config = dict(
    experts_per_token=4,
    balance_loss=0.00091,
    lr_router=0.00078,
    vocab_size=16384,
    optimizer='adamw',
    batch_tokens=[32768, 65536],
)
Below are experts of layer 3 (counted from 0) of a mixture-of-experts language model. Rows are named router (the router's row for the expert), gate (a neuron's input weights, with its number), up (a neuron's input weights, with its number), down (a neuron's output weights, with its number) and show model dimensions 40-79. Each number is 128 + 32 x the weight over its row's rms, rounded and kept within 0 to 255. Numbers have three digits each.
After each expert's rows: "gets" lists some tokens that make up at least twice as much of what it gets as of all text. This comes from a sample of Wikipedia text that the model never trained on. Tokens count by the router's weight.

# expert 29
router:117123184186111135140170180148144114132137112134082140158176138071101084138164141164137124175133179129119152048098125114
gate4:151124083080122114189172138134140112181143100072084185162184149144137106132143139119069105095101106078091138087154171124
up4:067137136158083139060170125139145170091136124119132097113105130109089138130119120082095068222144170146165103095114140153
down4:101127140138140122172141112178129134108120169155066114157104073201117125084181163081101157106120161178095155092070122118
gate5:103198124142062129124127125110096104165156146164177085102127134134171089171154140132157142127108159117143113139125173074
up5:139116077149120136135093111154157167178119115123077193111128154130107177154126117083120148120075125121118122103133086127
down5:120157108089164114099138093142120125098173079093145153106102202136126128121156098128123088093117172167105121116091076107
gate6:121089106116109188119168168164154118171079152094127148119078141126167087128111092073137106192083135174164107166200148118
up6:123165111098134107121135090137145085120110100152099129178165067079134137093144170115197123138085185140124132114180151183
down6:157123101138086135139128128130172149128130101154051108104069123110142108141138148089138111177144180124137088153130168211
gate7:073136149118143165145147110084132123100162160107143107058171162145141145071115136140150137153090090186138162148130109091
up7:170119120148139142136133164124168109171121148104158065127120125129141109171100073136149108115187148103110091148129158152
down7:160132134138068150139114122140117180157119126161116112135114137142123028122146152160120159135140128110172103120068140119
gate8:117088114116064128179131150175128143060123100125096140116162140118125042088110080129085117113078118134152097094174090180
up8:159179108119118099108125223110134102077116072070165163120117109122137125098112120126095183066182089138097112111094141124
down8:181099129121110183100102120149101147099149094113133143166152049120121184115194127097128145092093171125114131101084085063
gate9:123073151139190129108138119170111116150167170173112127104126102094090093088190078171040149165159125118146115116123084137
up9:139187088115131126135121154113081171130147105052141116154131133149200113105098171061163133056139094145081123102146178132
down9:153136071071093144133225144086166094107095157145111179134105156175123109164125118133135173138109108130148134104137138088
gate10:172127142106119155096130081145147098113126108104166164174115114077099156150078151170112079126080193148168137140171101123
up10:131057171153121121117093122164149132052123099140068123097184117130089176133085181163103182173153125097146154138120064134
down10:111147118099120165170131146092120127143169125107146129148086149111153097149129096102127113122119145155144137125113099090
gate11:141110126127066197118128133131196094128079129137129119061137115135065090123122134106122151165099179177134126079168139099
up11:093135123174066092136096176104123160086108073148109145129160169130116185102145139158163204112128094136097130161126112142
down11:150143099085120127177176155084131125148150119135158157130131153148154095107065063144138081091101143144146183176146143088
gate12:154053117167122180148202102130174129120121095138120115111109099205131155093110119098088087119151144206153135122111131131
up12:182155088092063142153133186129159160076099164212050192083122150141108122157170157074140134109144137189149167170102133096
down12:182061107153089122118119124156182113114124137127113095119126120155072125143097103106080140148102112146134150147127150152
gate13:096151103176089112142109171038062076099179117083097104154128195103127146118071136089193155129155150115144109143103132115
up13:128104144186157140132131135114066068056185105089064077124150156091141144108132160114149126210170176097123091124098148187
down13:114152144111119085162140134134197119121155104144146093143102081133157137136155107158160135161132180123187102124143132087
gate14:131127078121124123103132082185164187152133067172158139124133157159097089076165082105120131134169171101186071213139134091
up14:114129150157154118118067110140142147138138143098070103170145116095125150123089119109141193139066123163102175114179063068
down14:114120107109146160077084145124095144132160147150149074132094127136152150104098132092134153100138104131129121098218154098
gate15:106096073102153116134101129138149087099139106111101170107137110114121156157113039097161088081118154154106105146093130096
up15:155059108077104173088135152171173118172057172131084155129150096090118131175174115085104183154166137148129166137169151062
down15:163099150128149112096144129196127090106084158127121084071101107148054134091103141106156119194116148117154085120121100169
gate16:100107075168134088124117111117122120130055140072140101115218093150121173133185125117168137100195135087073187190140100123
up16:096123070167085086127104058133116077131086100117115099140152153137138147153174119130136099126133146127077145129143113137
down16:127164112159158101125125144098105128085110117134097068157186133133133225102158091124172127119170073133145200120142154117
gate17:129089098211128147174110130113077137130111135121163138099173092144043124149135097135092131109121172129139153128199088162
up17:116132112049120115153132102100163136141157082140182121182115076124141103089142133102161146113050119109099099134142098108
down17:081089142160101171145119108120127123116109143165102090117140124130122095119138172086136163106147155127124098118073127184
gate18:159092135146105152092148188119175150093134117084066098143154055154191172136130142154136187141130152147098109092197045097
up18:086062147088109103139075149128139058120126138158132212138096138139148080118146195107103135128094182121091127210168095173
down18:176167096101085093141049118109155121154167155090161122158174129120076117103055110114143114110059125092108145205095141145
gate19:132071131139116140100170193117132126085157137122110152104135083137161172122125145090086125125081094114149174174132105136
up19:196107155101131144155187132138103101127124133134071130122105129099128092117100111090091154137120089161086129163163144164
down19:100103131124110116140108155139149087091197145125147086102105090111063090141088141094087110172119163143156113104183140133
gets: "-", "\n", " |", "|", ",", " |\n"

# expert 0
router:109125122111127184101092158105124145118156135143141138131154142099154105164217116133133121141181174152115122091107068078
gate4:128101087073112097135114166104123111131114088164087114181101077113121135149119100128104164187104129050126126088119087178
up4:136120117111123130160124161145138121108148099101131166147144129138125139067101176097159127168138147172167211145127130102
down4:152157100141135085087145181096148103124090128154148133130149178165145117138117096133157135092145078206162087173067140067
gate5:150138134121068135136173155105050141099122171110138169126128148091106135120097169117149112181118155086102122153161148145
up5:143112044125182131109134158072092145162160179079107150109104122120179141127170104155136171159149113132082160161161159107
down5:178140097130134171050109172111126147113122146089171103130110116147119181157160121166119122231148109126127144126163105072
gate6:129106157159140124112134179165124088134088073181118180143110123167161147106135161108078134186141128113094156122147094143
up6:147104089162100149099162118152141144153120133107064213128135129152138140146112110175080179106156107127128113105139118089
down6:101137141101194118133134109085138136074111089160128092128166114054045160133114141148188131151051152166125148097160095133
gate7:106156102156083113116076161144136155108105161048122087132155108131175126116140120161112108161157135122120139128121143083
up7:131113161098109145135153175123110084194142115088151107131137193130121117107109119065179086169145101151179119060128109157
down7:114136096141176156086124211104147054092135117112141116092114106119155141102114104110135138170165066119118114123149149099
gate8:160092151135109142148106121118112128137120139083179147135079085143092106115155072143121135103135071133153141123118105129
up8:112098069147053149066148134104157143174108095092097089129130092153140086143134151058115153119108112148120109119195070123
down8:146129123154112096079117198141155169130123114141159102139117136155132051139151127153083104134136122120093150120113110090
gate9:165107192092126171184113139062143082139106153081143126109126138126143145117122142157155199112103187172104150124089169054
up9:088125131100085101119106135120148113132132130094129137072082131112118143121162123125147164119178148122108167130150095157
down9:169123106074093155087142199101115136160111178184177135093085111146184121159181164096158142139134128180142112132122092140
gate10:071078105119136108091138104166133103095139106118102154140144107112162150120170126191150180114116084168118091122174073097
up10:143119128136140123180148098121133099122125131076125142120132113068181109108131125170120172145149096150112122089172074096
down10:118086045105107100101072136195134100179109150172136093105100122158196153128140113136107139113145102131113138086108131169
gate11:152111126098173175134157109155107144157154105142166189220137118004094083128109129112139109174090157153114087121120180130
up11:173086151160162147118152104185124138154114102118080125135141095080139062154161122070084139102098119148128111100114127153
down11:132134096122160146169143147083159148126058103149160141148186116087177110060103072089169085141151131150103127099073120083
gate12:091061171151119087125093117156125075161160079168083145147183158120132073106158128130100090181160186165189117075137074113
up12:153119123084123147110188092107148140106126133122091083077134100142094147108069140091174197154091100125114086154134137171
down12:125057136165154112104199079204123099132157146163147126134148118146123156159072176161130133109108152113164130137086142159
gate13:145180086074076186070164118139133152170148184147133141151145154157104150162104095116119080185082138079129123174125121081
up13:109173073119117175048125120111082130129175122136135160123086156094174186174065161169131148211135193096146144103120103076
down13:102142090103099136104150103154130135125180050125168093114143172142149117164154153152184092078105159153136180120112141091
gate14:075041172084157119060116077156119154146155072107085159194164097134151091168132118195156116112129114171150127142124029156
up14:077075129156175129134097140117128121169130133143080145137190173164052134142124115140162130194135110108177150165126140101
down14:067090150102102146144136104039069165121168102102080153157079109164194113142066107150117143073143070141100097158155135095
gate15:107108125073113108066116139211140145139160123138160103147130121091126146155097108153130171131094125118126123136140104095
up15:146130131099099133087169092108058180139181092207094137108179152068154110147150113152128148093124172116098115125152121085
down15:112096091114123216121121129041121107131123109110100107206121152099095103119086087100134113118158104115187143095156130127
gate16:160125129127128125074043145166122144155159056221102136137144095181170136107139109092130190058079040115134114098130051144
up16:063100105138102110150113159180090063097073161120073146045078146116133167155085105174150089121120124094103158151130129163
down16:100122118120143110113146122117131084146142145139089155176099150108055109140149161180194120186110141114139140158138105103
gate17:107114113199138135142153154105110127114107087162099138154164183138112147094193083127135138130149160106124066116136121137
up17:087148077144139063100090108138093099124149065079154105107156132118100151114156087178117189124109150136139104106082099119
down17:195179080131125184116093161140131153126142133126091086163109128134127155082139106118129077117130087099099104144146113124
gate18:124055167161140104126122165106152106135094126146116118216147110136118103062167133129103158155156140187101139145144153154
up18:154190109109129105083189071133125142101219112107171085138158128131087174151073097131144126086052065087159113120142121127
down18:138135055169149147110084125190117104066148106121142135119129186116155126180134120057116138118141140158154160114149160113
gate19:136124149113129052172149134109130120154156062119089182145137172154099166129105162188145105115100204168064132095094149120
up19:141133156111110130098173094149160113145096175123130114130171096175109141167029134109223122132089136132080194135197138161
down19:131114150132125148106122137148117125110164117143172165109127100093132069168094149169151180106187215135123085161109093119
gets: ",", ".", " (", " \"", ":", ".\n\n"

# expert 31
router:091103139162139114109135136112124094093166090163122188173140176123142119121185120113120110173150139152116118070078144089
gate4:096192072139096144138136141160149101162071091123106171131113085123100144165140125102090105145061187130123161103127190130
up4:081126069236134093113130100069110127098099134114119155188130100085118097106112124165102132107133151168098079149128116131
down4:184143089120175064126164114144164147175140102130116107083129112154100116135092164118144141120151115092185157136140165147
gate5:129138107168121057148158074107158127146146090125140150110113127108161167118134104123158124068087079114183073139074153119
up5:136169092080119204131125114126094054175127146105144126104154071129163121130125162138146069163088124120122199076142133166
down5:146089168136148118096121148153074138122127094148146139118151102105120111159123059126139096061176115081158130053100127104
gate6:097166136101141122076134177150158087143112153155063158193142150141111153180139096086161132156092067149140142151115126199
up6:103131135159120149151095052127155086124072184065141143110127110143135108099102143139144176087139165191140105143113134120
down6:151075117147127105083149167160117168089131130139143163093156146147091117132087154112167139111131088168146205189112180106
gate7:110124124132164115117120193122159105121144107124152103055153107112163162099172101088124139061124124097139157100098129134
up7:151170092125151160149126171071157174094114147084124106177133169084123157164144174154117114161181144133103124163119130130
down7:191151171129121176122094071133069159113123133117111128108146160119109135137122107149142179101127157101140129150099141091
gate8:143118132148142056104075121123162109073178089119169060124175180122163101171126119126099153185126084162089136149100097126
up8:171087155196158089145114142155124152156192175170137147122092197175132143067108129127119146121149069102059082184127125129
down8:110077190064121113165140133122159157094125089093119125088164113122078130130109129083132147191133121123168150135124169133
gate9:101110176069141143126117116128104123149099127141148187123102139106108104159137149123123110126140112083107083096130096124
up9:045134154159166157123151094112123134163130129178094122147124103096180135128134145096133099137081086102075130150077114112
down9:186113100103125160139125165156112160135074186069104125167153162140142124159066146141184130088125105187082142140116163142
gate10:155126156148068163104164118133119135114154098086142104097165105084129076065138116129184096107132137167139158100099080121
up10:156167138176061171105181138088164101098134106123116078130096095137144113072142101100165069072049096191132147110105120106
down10:170117120167138098133183119139149142097169097101120098147122202150117090145058178112175112081113134129112147137126112119
gate11:093122190141120132112133153157142124138160064118107125183119109103160104086147198116135178141120132149131114120123111150
up11:136139191136111162116145196134138149104176090145160156164088164131162133107086124136146091123131131156130141076070120151
down11:105176151169116105086106141139090071134210122107122125149127085175163174164123153128089188070128224161132102156070087148
gate12:110120142069108121125096106120089073130121122111117124130114137174160121159147119137123152138066141215169101121148116125
up12:158141217147122119063155177164102161087154075116184101095087153111155107131104074120108095100179173106202145120130163184
down12:127126114121080184137077170171177203089118116151152151121162080147088145202107130167206106108119135181089135127094136146
gate13:086116116145152127141095097111153147087102117175139141138093105133142115166153054136089094129102105150074137079094107149
up13:103055082170144066074090107148142071124170107175142117194130125110153123119090166209107091172103130216152084077121141079
down13:144159170092124126169125133164079131132084123160095183082104134155121129089119084079094126135155133160140169165104209125
gate14:145139131096149141139192138146185103089114122120104150132145140160155140125156127124059099122150177104140134137063083135
up14:101079119090130088166180182086146120110101201100125070127132145157160141138138157131099127174178104119156178162183146192
down14:157113075116143054125144146092102080099173174107103147153119109118165164121122087084098175116161139082196161091122163091
gate15:083117042119146148172131103146085126089155139172115133157097143119138130129189150163108097146116146151188114146106094050
up15:146133093156103095158122110166106112058113112190079109129138178084134160144135102107053101148112062148188126146167126150
down15:110121137158148096157157116138150132171104099108054143126167102133129169119111109110071157073083124126138158172144145102
gate16:116140143171146135108102163155094110128157125160139188127110126157162169084148187150093113080154172147107131071090148103
up16:158084149162189067126104140092114147093151110142120154085090126144082132100086103114070138078171092110165145124055122097
down16:052168168104123133138129098119163127093129119089092117134065104050189165119146115091172121059133084104169095141131104148
gate17:149163144103157160143153108156127103169142170175171133130063116145098176084157137129159134152183129133126120108099159116
up17:134188153105183092137107131131140089131096155227119153166074108119123160087130100117147113212105173138116149095108182141
down17:185150136137124140098162122136139167139092150163116124108124154149082140089156088123129176173118074158096196140079119179
gate18:123126098165157100089186168153078171136078135108107119115094155156112147127113083140131098140182117149102114166040127113
up18:149133086150153092078131133102067123143133186109098151154134095171118146111129110104166120169157154140079121159104196119
down18:143145153098150129173110083091162113175145108190130145119125152135166108141107181054093126130130089104150078103145084096
gate19:168127108143163098178062160098119141142088096076151177139080173157127135095126175147141154144148130099142106096109170138
up19:148156163122133167125169078131206109095107202134146080159062119179159092114137118119121091113108115148127068081154137106
down19:087117120162132150093126128121106098145099154135103088142183138106182109111136068131185080103137055137095151104119102124
gets: ",", ".", " and", " in", " (", " to"

# expert 5
router:103130137129149149107182151123093102132140145101117145181170156104191058139183134157146076153154195177115088064134093109
gate4:152158078100118141137109057138160137078120118112140155117144162152124154133183187126102116144143135072074122135154139100
up4:141128125136143074149086152097096063163139095139135113050144153126107068098124139146165118127141158157122108087127108098
down4:081122203132111149132085122142114119103159148119115155113124136084110160136138151180130087123113123076058093055165124096
gate5:103115080141090140133185148150079168115140120114094148051140144095094197169139116155151100127184099181052115113176116146
up5:175089197121160168113102115085207097153105095168152159134120125167160102114150140120078084115124081046147168181096124090
down5:050172083176198139140105153132135121122150076181078141124163186121111133140144118176129106115147137188127081149096132093
gate6:146153111152135154122108114088117166109167102104217156146120110088139141093162083117064158193159051138147138102169119138
up6:112128043138143087136114123065114188160166097112128144156126086096150170114159137117153170125123095148163126076143103105
down6:125113154210084089137115139150085127133123118199116141142134134088182128119125060104089119182108118127141155107127105144
gate7:133077086155132108075106164165121125114102060085114107082139162092057110132117114107167166149145097127099142130135081111
up7:144131173104100094138120131134166151092172211177141123157147142101157149103123102180083030128176137105124198123079142111
down7:164120061156079154080115147139118105088123076097157138142095125183129040057148168135156156118157141083143102194098080086
gate8:153113125129124157125135124108142213104112109134135167148143166092106105087194110102100181107107177104148098110076103114
up8:116131090126096151076102135192146135113114090150106169135131106096086078124164125104113190129139148129139076138105091142
down8:115210146118153118135140190112123101127162114130123111138139132138180116138104085092108145082146119145128140079112107108
gate9:114097195124125129062164185137145077151096137104149099070163109115133048073168141135117138206126174151166171158135078146
up9:092159133125129098161084112106154121154169059147134150177092126117154185198130185152061110091171110151104096097052123181
down9:159114164060108146118101142187156140146104119131162171156146110171110101081144092169156161157182174170144131136135114118
gate10:163140073076146174092193108179103145140101122115125146109127119136155104184140159086120147196087134128147138131133074116
up10:121134143105118073086080112107143099077131121162130135077132124132093086131106128126169164127139035076144131216137159117
down10:120139111127087185154171103136051160132105133124158095162132151109135099124168133078142141192130140200120158157121138140
gate11:112101180201102108088153157156121102167137071183162139129133177107074121122106157112145165104114104115160107095112147050
up11:144111119131160170131142090125135117067103114086108129108081086158157139099158078112117112142106144113090133175120123152
down11:125147153146125140149088123190151182084143121123043120155165159116028070104142116124153149127087159124146113153106137110
gate12:162106112126125144119114114135123142129117119095130160149088113213139142121168172145096165096143057075088102139055120144
up12:100142124115131074177106112131109144099095105102120140124107123153128107089150067105128129185137113133127127134161099050
down12:079165170131129146160094094120179137137124121129173072126148126133062110105123133091150152095077182107138100114173070091
gate13:102076112162149104124101116149127084139182160121144117133171078149144131159185187196092182161102153146059103137121090116
up13:140154220134127102113135176087115131078096098134115171201093188186086121098056054068142101105122146088215101097111137123
down13:141159149247125113158127170147158082094138092135082098118152112128079097121115163145108121147087128115111157191110130131
gate14:134093129104116122173133120157149127141198134155079146187114088113153153172162183096070118174095111086190146133098096112
up14:091128148098123139151102060129143166213176131120155119149114174104159159200167123136091127086092146150097086115075145155
down14:145124172148054127085142110146072147141146103134112164178072145132156097167130177159145142077138144130132092146125105150
gate15:073098200195100155075123107108123145141158179163118120077113144181114138135159165182165111152144133080114135097176139163
up15:146143091076093127159147133135175164138100150149089096090097121137142151138147108106147184090125140194155126118123110093
down15:178116137138132101115111117135111099095169141168098185115119159106092167174097110200129166111170190137053162110182093140
gate16:090106124124115106125106158131129145117198099171199124142128162103096169166128072203168074147118163152158150137088136102
up16:094123136178156108115177126175133100124133109093147107117107118146130071134114108115083136122119131124167148123164129137
down16:079139168121127122146100158178162137180132094079152140109137110109080105148122161189128144102079162125163130108130193166
gate17:113127152123065074126083133136182104128171106111157114136144142129104142097093035147127102117121130154128148118206117159
up17:129119109189132153096142094157126128121085145153133135041072114129123098163202121176113161107104151116125076108107128115
down17:128142131175177099109148135193139189142173106103128125109124083109084116155168105115165124101100160143092150100117153139
gate18:081095100164108202097099131146173152183174150082138064131158102117130142163139155136099131139136147145162090108136084195
up18:124067110154082150129130133140183117132097125138081054084158137147135065160108113121105091198107170113177125103140097101
down18:143131169121114153129117139081118090153063136118129105122094164180134131134141198129097080155100128153142113161159164094
gate19:093127121151155160142158106217064111156132073096086174117136139158179110077150123155142162156174152143035128081115116104
up19:135122143110084137087107175102098094126126143121107116164140112163121165140108134124136165095111105145132125102090153072
down19:094147123120110101154157085136091115115176124215115107138134138101123148158154123167193099124118098130114170138183125136
gets: " of", " the", " and", " for", " in", " with"

# expert 12
router:136073166126132189082126143147165122104131124107150147195137089111166095135167135136115111149178113161140094141114116128
gate4:151124152102126103116145123153152086167068111079173152141069106139119088162139167120121142165133107209119086113141088147
up4:097140123089138129142131038121103066121148158161088113131060121138154198140150144120091073120077161152144166128106127121
down4:137131128159073145170149153115145159119094152168131175130136084126132107091127119067079127149126077173141186158158169144
gate5:189086126113129124119082147117180177134163128172115161135157144123173132156138097153129155097078141150174126103106074077
up5:107128153132120125111146100156092051116156061112139145158111097110108143149103155075121096174167092128082059131147134177
down5:127145153167100099102138156153107162122089156172123129084136180145144104113201161145151177141117109138136056120175036125
gate6:144119161103087181134158117149099093138134142169137151125101123120122159089145165169120125112178102188109172117120194184
up6:107183094144121102118052123156111103119187148151120156072161134182194158117123185151087121104160127117181171128088112125
down6:167131119108108145091126114108155175184102114145098128152155098105152134149128090129108131136151145170073126164191113135
gate7:124114114119117148165204161132094088152113105153129156102123167166130128100167132073110145101098132145137169150112144126
up7:141153098132155202131176099088064175129144129137144103117133116121109154135113141063134133168151100135131132122127152148
down7:157093148101110095059159163125187086178122145101158143143105094123171149167124082178130165146156181104130097109140075153
gate8:119163137159101061168137173075159083149084103096129102113148167106069182132134160116152162157111060141136077183077158080
up8:130137167157151149193134184096133166132133083152131174178133172109156151103109180125144058143105109083146120106118119083
down8:080097067126135070117104152150078179204130162171124174124149145172106153118098149160084153161129148128168146150122101148
gate9:096168102200100121148123118125131139127105068101167188140098134092131106132132146122140083204107163100179139175132082187
up9:097154161097098132154117075123153175106117186139131104096163103138140109093097198149100149074183115182125109090118128104
down9:126086153157103144089133176110094109100170137093129143124103103130127175129191111152137134159126143179164094104141164142
gate10:154125117142149104060150106200107083102121129109134160152051146150090135070123096150147063152157061135131100116124094124
up10:111075129114160051149082143110128068155128133141076081079186104141127134148186118110173158105118135117099073116126144181
down10:081129098153114113110063188122126141144110131157130120089166122150120132130127195139131163167138147132111152099169096117
gate11:094051158198136116099147140204105139075071074107142185075116143143162098126141118101202154126137155193157161090123118183
up11:118178106111125111113077201108133116155149173137131088168154211094098163070133128161049132108176133067126096139102120113
down11:136168158143104104136116135151035105086150121118158189158128126126158104088131138142146145146140108145130140109113096105
gate12:133096140141147164173125146213161117067115116107103082144137139129112118119131197165117092136068156123098077118082087095
up12:151054158100135183174152128125159158068107163123187120108114096136146142139115127149116130157079060150111118165158114101
down12:160079146146098141118139190129109148121072082061130138124140140029156063143070115142131092146127135079139101167172149194
gate13:142097101187077087164108145136114096133179096125148140138126093122101132082123121054164144126132157050124137136102109136
up13:088125132112124086096066093100130141157156131106126124164097092166155098128138093088111119084125171113086087157121110108
down13:108100178132139126177122157127137116140115131154095137098132066063152170105157133133166095128121082194159111093157112162
gate14:162104119125132140097109117091106116052118180142155182165134141113192081142166145154125097170111131094179087126173146123
up14:124114114129169134063105151135118123168093113115122098122096127147148119118143138151103153121114105045100142176177125115
down14:067130174145129147116135130112115138098175151141157160060155073139113143073186148138137148191185120101157139155168075117
gate15:114130118192117144119157052111089121126066156162124150162038109086094110144164123135101164144118157114150133154175096092
up15:120114154127178104154096152139096163165104089120137090137195146120106152158110118080122084066143136145141106152088104102
down15:052100090059100133121095186104185090199112111127137098145074056149126128130135128117114130175103139158169104096129098131
gate16:095119194123126110135142109077123086126137114141118158132167121132137072175090146156141094171116093140139124114133126106
up16:118139048085131100174136160184121107154149100101161103085145165128091076120158110099140165186110128145093166146121138165
down16:106135160109110131133155147175191103130107101106115166110133100127141086156164132175093108139121125139123113124035153124
gate17:118100161165168163122097119144133102127127121122095148110148120109097119143121098153128145123162133097040049160141116115
up17:133151079079138108152156179074089115165174119146109105137092173136170155122154135162155133172071115146185150102107126116
down17:104134146095168132134162140083149083094103085131133172131176074139149094163125160168182138161161149151169137106104146103
gate18:125097075070146147136094190096088130059161156167133100169121161088135154107099118164152163130134160131086120101080115097
up18:145096069112117167153142156105109137135118121163136069201119101131175167132069120081092171110104191156115127132100052106
down18:120138142097106126075143109099173138152111113127130149108148113165093118185097160100189149089115201126119108138167118196
gate19:160109103125160177157109117162122080152099161101217104182080119126082092103137103142136143147115123117101154129143124164
up19:080124124123109102127094095109189077125136115153084136187131166118126145110118190141174090147045151164133139129108100095
down19:151174139125139150128116095155196124093115143136097064129108155172152177170089156104102113186139128117176133140142049109
gets: "0", "5", ")", "7", "%", " —"

# expert 30
router:112085163155119097105128204140142128099175118144131136149146101099089071110163127165119120125123143118130148119124141083
gate4:118088122123230130162102156106089087152172174117087109143189097079113131133178180108120111135187100164126150114171148134
up4:091110140100081144110203096145208129139149101168143159088071100146131103141060158083153139135081087104115100142123111140
down4:195115208070151168109134110132116121098099150132167129138123094130108084113145083106101076159098143157153093140116136138
gate5:046078100101090133092165156088069157117177137131081136167108192080100117151147115067147120121111089123086147168124141187
up5:144183140102136101163157087146097145217154130130164157154144114112095108090190142103119106117139140031118142142138142062
down5:146096127106068191140159101145117106153157190172143120148105111144133132084155201165118083071103076172109155140160111149
gate6:135110162185174077130132131114073056141107130087076155129126159125049142131106092127064132159136060111066159189135062110
up6:113144167176145120132142118148110065152211103088123192106175096176076152147111193168118109133091072129102138147091089104
down6:106147146146154118060137102120148084092113102104103093086123161158111146222161090071102105137110163130126163183174055095
gate7:160104122095089164144096187145172137122157135106171150152152150128096141135085152119112146120115137106123110151198153053
up7:113141155167082092077146152103113091082118085118137113167119095116128140147161088109090101114116116103144112187173121103
down7:095138165166119081158093068132147180124096109166153197102092133100143124121103143114113183093124092111106137112130161078
gate8:109122095116113118136157132147126104068078104148110156202199119109141135116164117107141123146068153159122167117140133111
up8:084089180113133117114104174078185111144156125107107129036173154136103154118141139200062116156128147157144143110160134099
down8:130131081176088113114152097112141137105106126129124136156143169144103100124170175154110135128081130162142058124131114143
gate9:120093102132175147144077085222130119104110143147120094177092176134138186063198128117123042122153131149106103138072181077
up9:120142214090119125144132130176107156177101171145117105110052132255085141133135119064136115152097103195144147102109146081
down9:131121103081120163176131079038147114146119189150155150149148118125132069120116159093136140102191098128138172175121135172
gate10:137156135081133121159102151131136126130109136100167190088106125155146173159138196123112080182129130143102080096097184145
up10:138150174168113112086181103102159141148145145194145073137117135138153089133104104098175163070123113135162118134068115180
down10:111098143057119177146123123127067180175149154132133139147137111144122077113154171096165093087139097179112116090128144160
gate11:165124114088112117092116115112153123100114123107154119159099134150168088171122089069076146117100109053115113112100078134
up11:132151198110146104123122180118120158133154122144130143166147121188104127143147172087147143133085143164135174111080194145
down11:140092126116101127184174064142143184081139175123150137143166166183093134145160097109131113152109132133156112109133170176
gate12:120146097104133151096115139031151145116112112115162125156115103143139122081157161142167073138111142085119132158124118147
up12:074136130148124104165188146083141073147129098070079147076087094180162143121158086182120090129148135091105098135159171143
down12:117166123148154106131208087134102095119181079132122134078089130087143089138171122132150150091115133149122157130087082086
gate13:119136125103126184103141163111140066120149072098053063222109133174119156103154126074115129140105160177147194159094073114
up13:105131073119159112144100088119137150146132151115104106075146164067206088168160095159136124121175129146136112135148142168
down13:167188122103173160136110117110158117115147174118107208151069129141144115079077146151128085096099102144182123108145115175
gate14:134075182079119137188110071157188144145215092129143165147148100154128124134093130136194130103080124198085056097154144149
up14:138122129101184088096152110098109128179109174107119135160143140093090121090133161128143121152155128149123112114126085116
down14:089128157086092117055086128206161105165107168168151095135136109150120138145156075167124149112126122073155119184149133072
gate15:130101141089174113188139180126090121129101121135075150098147162110116169100093128126181118169133094123126166067136133142
up15:139128172109135105125086138154066157157124086080091107146110111152110149120138128128164139125117089111070123086113104138
down15:145152129136151111185105141136110113095124121084151118141099087103068123179126134129146144177157144128119126125134180167
gate16:124146148151105154074152124108161161180179169069189099111095128107183113059178122162155108197123131109142131108133139189
up16:152155127149124152068122135099158144132162121070169124133074111136198089037157107134150127236077139116139154136148112138
down16:095146121143184090116136145125163139073073127147148125133121096093120095113149121163106139037045147171092127119113126170
gate17:076123132123107123132155193109105116148134089116114137131111087181159174101229178088162057130095152168185128120111131108
up17:173123174163062137144152189098092141156155062119099128093172113161163110128145119157107069134136109201104149138097110164
down17:141192160103137132112119129204111130147171087114117091133071124157083126120122088098105121138168150119148073088122134085
gate18:127130108100161136143111117158151118073111162149098112146106124140128146125078124101156125116088157141062158133048076108
up18:154141100105075132081117147111092129114142123136144079198135171127124150197133125123126029137152100099083132137124181156
down18:103106125134152117146180145180112117108129141136104100100157153109075095199127079107169131056125168089137215152104080121
gate19:137078124107117166149133141060094087151137174191099112146134154110142104147126094141154127143132157149120098131187147150
up19:133180130164144114109150094118141112175113101088114068141078127172153154093132118113054139153183202067108150121141114122
down19:141125114089187095166141133125122145075142111127113111117138166089156104145152155090167181173171138112160146144108146097
gets: "1", "0", "2", "9", " ", "5"